{"balance_loss": 0.00147, "lr_router": 0.000447, "lr_head": 0.00745}
Below are experts of layer 2 (counted from 0) of a mixture-of-experts language model. Rows are named router (the router's row for the expert) and show model dimensions 0-191. Each number is 500 + 40 x the weight over its row's rms, rounded and kept within 0 to 999. Numbers have three digits each.
After each expert's rows: "comes after" lists some tokens at least twice as common just before its tokens as in all text. This comes from a sample of Wikipedia text that the model never trained on. Tokens count by the router's weight.

# expert 165
router:505458516493531505452501484570488487540492523542556545518538499452457480558547459536515458465504545479460515608433473434432555442490506491540525551451467553491576485497547475511432440474483488469494475543431469463515446467464577475532525504452491497498477499440381465586487490542453519550460501531486451428523525508520573522437533477504542534554483501515519489533491479534507561477528453530463437486459486496489549508496418507483521524536500459562473608457466497511511471445505538448523509498525441555502448389506531487491452496506488538445538514409505471596481493510498478501
comes after: ".", " and", " he", " He", " born", " was"

# expert 221
router:499584561450506494440464498461529426528476464543454504383449502492425435580494542512544478512497498556535486574486504479502519437495478439625465530482465534510542524569561482581510450512508474550514494512398488500521473512470490487523483532529539581451502478421548463466504492462505486549475508541519456480507495499464538494517507558480482479527470479544472481551577485491482507555527486476519458519505522477461572516568477471549516442426480433538537525558493528461523442513580551497555588542450513558472484470562528484462497533520457549507471510538541497510507478479419480501
comes after: " ", ")", " (", "\"", " 0", " 1"

# expert 102
router:532503528504562456474455485502505533460440534538515531527522529532550500490491494483567516481510543523511464585477557598476475437501469466505446475414528464571484504495576487528513533526522486559478457519421466468500500515450595512467484517497494463468556467406516463471519461486466464559469486510567416557489504568414530507521500424469550463493554518527444444575513462534467498468559532504507440560526514522527538558474503515544487437532460493552519546485492489512514433463562465471535465429401505538494448501447535475516406528475455495572534486481499498527516537468484426528
comes after: " |", ";", "–", " –", " R", " he"

# expert 127
router:450556561471534463447540497510467415525500490565579554519560499444533473525466525485496591413498514492491493555462453519533528478463466517545430532435561521438455505539526489583434474386548464526500474444486493492495526517524525486467455560575549549528459499433441489526489451492537515520524481509523448459466510526509428434411529484486488551513614527557478471507482489499477586471540451513529469494540521491507503481528499505513507532457486486518444582503472483508482493467574534487514578474449550539537503529502480529543461501489462463496504461443476545556464538535426534508
comes after: " |", ",", "_", "W", "%", "E"

# expert 49
router:454525555412486469494531585506511517465441506507475453429523491555509497517522554530511518472436482555483453460468514510571547511457491417551468528503555563539464498488524481608474508504541535524509533418510447433513487474526576511473464550500562462441467511422426479511505443577467470512458419526559470458454492531471490459440494509471509497561542495496509515518546525515550502442533513455469466517502507467483552481506448555526550478438464512526477570509489504468541478513545466491535504403520514517526483461437487557525510602504434551521508435457467510467546568507423484523
comes after: " |", ";", " b", " kn", " 1", " field"

# expert 109
router:494538565497550503416493520521460476509452465535552488451496587510567500537507456543543552470541478552486506580483482504537567407456510494532485549437541533484526484525503532479471497442510528553501397430449544514467535523473512485524462502510553538482462485486487465498524467502508581565477419553610460536497482521475472461437515466475493510491565487555480518499532472462499537500511489502427477532560492584513497426547451500490606483501462442534552563501506465508494425487486433528525484488445556552499553485524554531529419528453457442470541458486497562514533506497503438500
comes after: " |", ":", ".", ",", " $", " United"

# expert 32
router:525520500528491477436486482489451489524511548532505473560467534527514474439512440517483505524443525499507464550537479569557540507488466458503398523407510571531492540469521532583440450478563504495535468495545451462498531548465506478476515544528575465447522484401440456491465478507410499547498506533548505462427539520468502488496477511452509537525430521556476489469470490480500533474557562452465497494508511465513555506485430591486557483481460495597435522518428414505463483468539484551527448428493532561494492439410491464519485478478430535539539436459531532503528513498481430533
comes after: " a", " the", ";", " in", " Buff", " on"

# expert 145
router:511479594501478511467462489553435479506481553517563521474417506498492464446476581459496492430488556498433482556539389484573486442469457465600525537511477510526553508525502532454509478467461483523476482468552474424464484534511545509512539544506598520497494555415512488538463535487521469525457408571527500487493483511529474510416531473489447520499446495538522489467493575532503566429526532548469526500492453465517602501491463517482506476483501479541446507521407484484552459473452540497490504469521474596510427474410507569463555526466504506464485495539503479511545551501498515487
comes after: " (", " \"", "\n", "==", "===", "."

# expert 120
router:480501614488461483455526562490488468564506530479494563509456523498463508549475536545494494516503471490395502501490473478502519418506454503544506492498513533462584496536580460442486518485485503539574490482470432483509444507504561493495505479580531478524562514519484491464490434520511501483537494509605510482413505536453556479504500520471505465507526526499530565512416496572525551553469508474362460505504462461466542450534490493538647526558526497511493531536484454470472451546537464528534480474470485502559473477456578478414492476489478587485575503467523524516512472521481539467
comes after: ".", " and", " acc", " rece", " he", " He"

# expert 104
router:567561539432494481486504487481468471559451523558504516471527556505542484497529520553479511454495555502479539499552513454506561475432475459498476531516554504500519523472534493511426442422515450538498511480454489430534492543509532498456499551546516489463475454512516541470495462548425534557459430558530439487462456452501542476518478506503509511534499466520502548501410494521510569500548544530503475510474481570615497530569567503503523512496499409465525551556471488538515480495506439511455544509496414501534435463416534525408483624495465484472525468596439520567558519494524473513
comes after: ".", " |", ")", ").", ".\"", "\"."

# expert 28
router:456519550455553468497435487533513467539446481504565570492481490431499483531522502561517450520507471540484430491522495486550514459449463463625450485473543526488550501502542484499471437484506475510515480482503467482494475501468576494503477548507542463476439497432482505498564438501521506510477504535562480522546480517412484398424471472489542554541524505607547441532508479482597485498509494512531468561580546425491560543554555575503483445458479457495472523494453509508584467480457519491600604515434496516517466515489544449552440500509465538493503460519507477509547499507490507543
comes after: " ", "%", " 0", " —", "1", "0"

# expert 78
router:512528559519462524504454515480547448492469458525558499498503489458545461492569572566512514508564498554516523529496464544506516449458492478649496523514524512448442531539554488511526398467491448611513473512421483499529501528421519504478521502537518544484478544444516455516503521567509495599433447506502413461554435543532534512511558460506536546479544478524531453518502506485536499480519500481421482518482501455552476461523517483558536524428472416561451509573513430500521464498485472480524575503531440557508386478521482481519501509504519512558575503465513511533480501523491497473
comes after: " (", ":", "-", "N", "18", "spec"

# expert 173
router:483549536460558493453451488546459463516447524569521510455499502479460535459576558539553516489538594518468449525426374500504422490449470480515498516512510556509556519497572497567503477520533451590512529503492533451459422559508528466502525563494498493525486550480503461486475417475502426505449465549535403548465511496516541561477527462530526559464539514457441528499484573581500505506525507526496438444510532530481480496491529503523524499491526455552530422499453520444507455509511551567438422469481498520478458486462471491519476536499471535445517523395544506492520519561481464531
comes after: "\n", "|", "-", "===", " \"", "=="